{"n_layer": 12, "d_expert": 80, "moe_layers": [4, 5, 6, 7, 8, 9, 10, 11], "router_score": "softmax", "lr": 0.00851, "seq_len": 1024, "train_tokens": 523400000, "steps": 3994}
Below are experts of layer 6 (counted from 0) of a mixture-of-experts language model. Rows are named router (the router's row for the expert), gate (a neuron's input weights, with its number), up (a neuron's input weights, with its number), down (a neuron's output weights, with its number) and show model dimensions 0-191. Each number is 128 + 24 x the weight over its row's rms, rounded and kept within 0 to 255.
Before each expert's rows: a language model's description of what the expert responds to. This comes from a sample of Wikipedia text that the model never trained on.

# expert 59
Description: Wiki heading markers == and === opening sections such as Plot, Cast, Discography, plus blank line breaks before headings.
router [114 100 144 142 145 123 106 114 136 132 110 151 122 150 141 154 176 195 181 139  89 151 157 118 132  96 136 156 125 121 119  98 138 156 125  86 133 138 107 129 148 177 154 124  98 152 145 163  86 142 142  81 132 125 126 105  90 107  96 134 134 129 101 131 113  97 113 143 151  91 123 182 132  85 138 165 158 123 146 118 104 127 165 116 156 129 129 120  92 173 142 122 138 133 136 139 134  76 126 163 132 105 133 134 110  87 110 115 119 104  59 166 117 135 137 101 176 115 103 152 144 130 140 125 191 131 120 166 102 140 150 105 132  97 130 130 137 119  90 122 109 106 111 129  95  88 153  83 144 109 122  99 130 158 129 130  86 126 111 139  82 157 121  98 115 120 150 131 125 114 143 115 141 144 133 145 115 149 162 103 147 142 151 143 112 135 122 161  99 125  99 165]
gate0 [137 140 122  48 138 119 104 190 146 135 105 145 156 102 146 112 164 185 136 133 114 141 119 137 107 119 124 110 167 167 107 120 129  85 148 103 123 128 121 126 141 176 185 156 103 150  79  94 102 100 185 123 153 104 154 119 103 130 101 121 120 137  92  81 135 157 129 136 129  92 148 119 161 130 108 170  91 120 161 125 145  87 112 115 129 106 122 129 151 113 113 151 176 132 146 124 129 142 115 114  91 135 135 120 135 136 151 115 104 135  97 150  83 149 102 124 155 122 131 130 133 106  89 155 100 138 130 116 112 107 126 133 111 130  89 163 126 129 119 145 133 102 167 100 121 158 144 123 163 135 125 198 140 140 122 121 146 140 110 110 143 145 168 111 134  92 154 159 116 133 158  77 131 120 121 104 155 170 108 113 103 131 110 115 102 112 126 115 119 142 153 135]
up0 [133 148  90  86 151 145 112 149 137 134 137 120 127 107 141 117 129 106 133 133 122 103 121 124 120 120 124 127 121 160 107 106 111 121 139 113 158 112 151 126 190 147 138  81 115 117 132 134  98 146 138 137 128  86  99 139 100 103  88 131 143 121 109 123 152 165 140 117 135 115 153 133 131 157 194 147 104 121 179 120 107 161 104  81 130 145 177 114 167  99 157  82 140 116 141 135 113 129  79 128 120 115 143 165  95 131 158 130 144 136 103 120 134 140 130 173 144 102 147 129 109 144 134 110  92 101 167 121  91 128 146  79  72 129 119 137 145  87 125 128 137 137 148  91 124 118 157 129 115 138 102 150 158 115 102 144 166 102 126 109  90 136 167 139 137 130 113 149 149 105 181  99 143 121 117  96  97 169 136  88 139  59 171 126 155 143 145 137 150 143 176 117]
down0 [ 94 126 141 126 172  90 140 109 148 178 164 136 133 135 141 119  76 123 129 125 103 117 130 142 120 156 118 140 109  85 145 144 155 154 147 113 145 205 137 142 145 170  85 113 142 139 138 152 115 149 125 139 131 124  83 105 174 110 136 115 118 115 134 137 116  93 167 155 120 117 142 128  83 104  98 123 109 133 109 134 131 101 133 166 114 109 117 111 130 122 121 143 109 119 156 137 163 107 151 108 148 128 102 116 144 150 122 108  87 108 112 104 135 138 130  92 138 152 107  79 145 156 143 156 141  85 180 133 124 111 144  99 149 126 119 110  85 171 123 163 123 125 142 138 141  94 111 145  96 139 155 139 121  48 101 119 118 140 159 149 123 127 137 150  84 115  88 107  90 145 102 168 108 162 105 124 130 125 141 151 168 164 161 123 100  86 136 124 143 137 122  88]

# expert 15
Description: Newline tokens, mostly ending rows of wiki tables (scores, election results, squads), also ending list items and paragraphs.
router [110 161 140 139 137  98 117 109 130 107 104 127  85 110 104 160 162 179 158 169 113 140 138 120 170 120 110 107 171 160  96  93  96 182 152 149 129 135 167 146 165  92 175  98 105 142 158 138 100 148 106 103 108  94  95 127  95 118 113 102  94 103  92 145 129 114 141 129 171 124 134 157 106  98 122 116 120 131 140 109 106 135 171 144 129 103 136 140 106 183 119 131 150 124 157 116 140  92 174 162 135 157 122 134 104 110 113 139 123 103 135 147 124 156 131  76 159 136  96 127 150 146 100 133 165  82 143 124 124 150 160 139 132 129 127 139 133 138  77 133 141 104 134 142  95  98 132 139 101 161 133  93 126 149 125 118 103 101 174 138 145 128 128 150 152 140 142 107 100 128 121 114 123  69 152 154 158 123 137 131 144 172 139 100  97 158 105 100 141 121 105 126]
gate2 [134 136 141 133  86 177 130 121 124 120 124  92 139 146  97 103 171 118  94 114 144  90  72 120 152 112 121  82 145 119 147 131  97 148 116 174  92 112 131 140 122 113 136 129 154 149 157 159 102 135 132 159 122 146 123  75 105 112 186 143 141 130 112 107 144 144 124 124 141 142 127 136 132 159 108 173 126 113 159 157 162 117 172 160 118 124 105 100 101 149  87 145 122 131  89 156 126 144 136 102 157 143 141 149 155 119 142 124 126 155 167 107 125 130  95 110  80 129 110 142 140 139 133 101 105 159 117 123 144 122 117 181  92 146 129 113 111 139  73 119 109  99 152 145 143 129 118 130 107 126 123 108 131 143 105 141 149 144 124 118  68  95 160 141 138  92  97 117 106 117 131 140 111 168 109 155 134  91 100 140 144 174 149 134 158 150 119 115 170 120  46 147]
up2 [136 140 140 129 139 131 136 104 101 172 121 115 139  93 131 147 100 106 148 139 148 100 150 125  97 150 129 177 107 129 138 149  91 177 103  84 141 117  94 124 135 139 125 142  80 141 135 122 127 144 150 136 146 106 143  94 146 152  91 131  93 135 120 161 119  81 158 115 151 149 122 138 138 127 163 114 168 152 128 122  84 101 145 116 150 120 140 116 112  96 134 170 136 112 151 112 136 133 166 147 119 131 130 127  87 128  98 107 130 142 101 110 157  93 196 114  67  55 122 158 159 109 117 104 119 159 138  88 124  98 102 167 146 124 154 124 144 129 130 152 147 127  87 127 132 143 152 131 124 168 171 127 118  94  91 143 109 112 140 136 130 132 137 103 142 131 152  73 144 118 148 103 156 143 171 112  92 112 126 145 157 109 119 168 164 168 121 116 125 123 141  85]
down2 [154 108  89 142 120 107 146 128 146 104 132 104 132 109 177 126 147 113 126 123 131 120 115 133 156 134 119 104 122 176 153 113  97 116 145 129 117 141 134 109 127 185 110 118 159 153 117 125 103 138 129  94 135 105 140 105 123 111 120 161 112  94 108 134 159 111 163 131  96 127  88 143 125  78 190 150 118 179 145  62 142 169 126 134 145 122 145 124 178 117 126 145  96 157 103  93 120  62 118 148 126 120 126 133  95 113 107 144 132 124 171 142 144 111 133  69 139 136 110 107 121 115 122  98 140 151 155 125 117 111 149 156 151 102 115 155 118 120 129 105 113 121 121 157 134 105 201 112 186 114 122 157 126 140  99  97 124 112 120 174  81 164 148 140 142  98  94 119 132 129 145  92 137 138 156  97 130 130 117 114 136 145 147 185 139 143 147 126 103 146 153 155]

# expert 47
Description: Prefix pieces beginning a word, mostly re-, also un-, dis-, pro-, co-, pre-, as in reverse, redesigned, undisclosed.
router [124 166 130 143 167 127 141  80 113 111 110  74  99 112 143 118 150 103 117 133 128 158 147 109 104 143 123 113 144 151  77 152 114 108 133 126  66 140 117 111 148 169 126 116 179 102 101 126 159  90 120 145 162 160  80 142 147 132 171 146 102 141 129 135  80 126 138 123 168 129 131 125 168 108 119 125 105 120 142 127 149 131 160 120 125 119 149 107 168 139 145 150 104 117 113 137 157 128 101 155  98 156 160 139  95 158 138  98 129 147  96 119 122 116 134 123 120 133  93 151 159 145  91 106 164 143 139 115 150 117 121 109  94 121 125 119 130 158 162  90  77 126 137 130 134  94 111 146 141 127  84 169  80  85 132 160 103  71 125 166 140 130 128 108 123 117 120 170 132 192 101 144 103 130 150 125 151 136 139 151 145  83 104 141 102 143 136 142  95 121 117 139]
gate0 [126  81 117 126 126 122 100 146 137 137  98 127 163 120 102  86 129 123  90 160 104 177 131  94 155 140 136 130 142 114 190 135 124 169 119 141 163 146 104 144 161 158 141 132 156  85 183 163 122 140 140 113 108 139 127 130 107 104  66 134 119 177  98 157 138 129 105  74 105 174 134 125 159 107 123 145 158 134 133 133 117 131 120 138 139 120 132 156 134 188 155 171 151 150 127 156 127  78 133 118 141 123 113 123 120 133 167  87 133  93 117 136 152 206  97 157 112 102 135  80 132  99 117 142  94 123 106 105 111 128 106 124 132  90 151 117 125 159 140 106  91 121 157 126 117 153 128 118 123 102 121 136 126 126 114 133  97  70 123 124 107 112 158 117 111 126  98 114 128 140 147 124 134 169 142 154 159 144 131 133 139 110 142 139 114 114 118 149 178 136 161 135]
up0 [130 136 175 137 105 139 157 134 116 141 123 127 111 154 101 109 132 130 121 122 131 152 159 157 120 142 138 136 143 117 129 134 104 141 129  96 128 126 133 123 137 100 141 195 179 139 210 142 107 154 101 136 109 119 115 120 102 151 151 121 127 103  85 135 104 117 117 122 121 120 127 120 161 106 109 136 102 155 101  89 151  96 158 140 163  83 177  76 157 173 126 126 170  76 126 164 156 110 122 146 115 159 129 146 125 179 141  89 121 102 137 143 130 185 128 126 106 123 109  93 135 134 124 156 116 124  75 155  89 120 123 109 126 152 142  91 102 103 130 125  84 141 136 124 130 125 122 139  97 133 110 105  93 143  83 143 120  98 114 147 152 115 127 132 110 187 101 114 110 111 130 118  98 150 110 150 106 119 136 163 112 114 150 110 160 151 159 156 161 142 155  97]
down0 [161 105 127 117 102 152 162 149 168 151 105 111 110 142 122 124  93 168 151 135 150 162 175 104 146 152 111 123 146 107  97 147 176  75 132 123 110  90 116  73 128  86 101 130 116 126 158 142 168 127 158 115 148 189 123 108 123 132 165 115 137 137 153 123 124 103 143 114 147 135 119 148 147 121 145 155 160 131 126 143 141 106 113 140 127 121 112 108 141 107 129 144 120 132 133 128 134 154 110 109 103 115 127 131 114 178 144 163 107 115 110  80  93 142 172 141 107 169 101 145 149 112 119 113  83 113 111 151 155  84 149 145 128  99 129 146 147  93 142 137 157 118 118 121  64 134  97  93 144  89 123 130 134 130 195 185 119 125 142 134 102  96 117  59 150 146 148 130 147 147 115 139 119 149 153 123  99 134 124  87 105 155 118 152 130 144 108 102 126 102 133 135]

# expert 27
Description: Opening quotation marks after colons or verbs of saying in reviews and interviews, plus opening brackets, parentheses and table-row pipes.
router [ 90  91 102 107 167 158 146 118 151 136  91  84 158 141  86 133 127 107  97  97 105 115 135 108 116 109 122 144 144 139 171 131 107 126 123 123 151 123  71 166 128  98 117 109 135 138 130 135  98 160 134 148 141 147 120 113 136 139 137 140 121 113 129 162  95 153 136 165 136 133 103 118 122  90 114 125 120 131 160  92 131 137 134 167 115 146 129 122  83 135 143 163 101 169 148  96 161 123 144 140 151 154 136  70  95 163  84 143  91 117 167 112 119 127 156 129 159 158 105 157 150 158 147 162 103 109 125 139  92 148 124 118 163 101 189 101 127 139 127 153 144 165 131 101 155  95 120 160 106 141 135 130 109 101 151 124 136 140 132 124 110 137 158  97 102 155 147  93 132 170 166 107 102  99 101 101 173 135 157  77 121 146 142 168 111 143 130 124 162 135 112 138]
gate0 [125 124 164 147 144 149 146 117 138 134 157 119 138 170  87 126 167 141 136 139 114 116 144 129 139 163 153 129 164 142 152 122 123 111 142  79 108 127 138 123 150 120 159 175 148 104 104 153 161 105 106 117 136  72 135 134  96 135 109 105 118 105 109 130 149 111 134 109 175 110 121 105 148 130 100 109 146 121 148 108 136  86 115 141 102 132 161 115 184 135 133 145 166 164 198 138 105 145 124 106 124 127  75  91  85 165 103 165 117  72 122 151 106 131 149 159 134 147 142 111 119 115 145 116 124  91 147  99 165 142 158 147 127 127 138 160 133 159 147 107 122 146 102 161 109 138  91 136 116 121  82 102 163 106 134 172 134  74 148 133 160 145 142 104  89 140 141  97 115 104 116 100 144 113 130 118  88 126 117 104  93 110 127 171 152 116 107 125 120 113 167 113]
up0 [109 124 155 147 110 113 122 170  83 129 124 140 124 155 124 136 172 114 122 113  90 100 138 145 101 109 140 100 131 165 159 114 128 161 155 129 144 146 164 145 168 123 175 156 130 136 126 170 136 136 176  68 121 116  86 137 105 129  98 135  83 161 118  88 115  64 101  93 181 129 151 107 118 157 122 117 149 100  76 145 116 168 143  91 110 107 132 154 159 146  90  90 147 108 131 109 122 139 106 106 140 153 165 137 156 156 120 117 130  90 119 136 119 142  98 123 187 127 110 107 129 161 154 142 141 126 174 163 134 131 169 154 127 138 152 155 141 107 122 136 119 158 121  89 110 117 106  91 120 154 106 131 130 104 140 149 119 132  96 125 114 119 139 157 102 122 141  93 145  90 133 148  99 103 141 125 165 139 112 150 133  98  90 108 129 111 100 122 137 127 125 143]
down0 [ 81 135 132 116 160 133 156 106 164 128 120 102 104 122  90 115 129 119 157  92  91 142  70 109 113 152 167 128 101 118 180 154 147 102 150 128  72  80 102 124 123 135 147 115 117 179 149 144 138 130 122 131 177 141 144 117 129 127 126 127 134 140 153 163 133 129 145 157 159 117 121 123 137 138 148 140 110  82 102  90 161 162 141  80 146  72 152 167 122 140 145  88 126  97 160 115 159 127 125 113 169 157 132 126 116  97 124 161 164 132 147 122 115 144  93 138 113 103 139 148 137 134 146 125  72 122 135 141 125 168 107 102 109 137  91 149 126 128 154 151 129  73 135 131 100 131 126 151 136 117 113  84 166 121 165 110  96 126 106 174 163 120  98 130 140 125 115 120  98 147 157 133 134 127  82 146 146 121 143  98  97 113 104 182 133 111 111 121 135 118 130 111]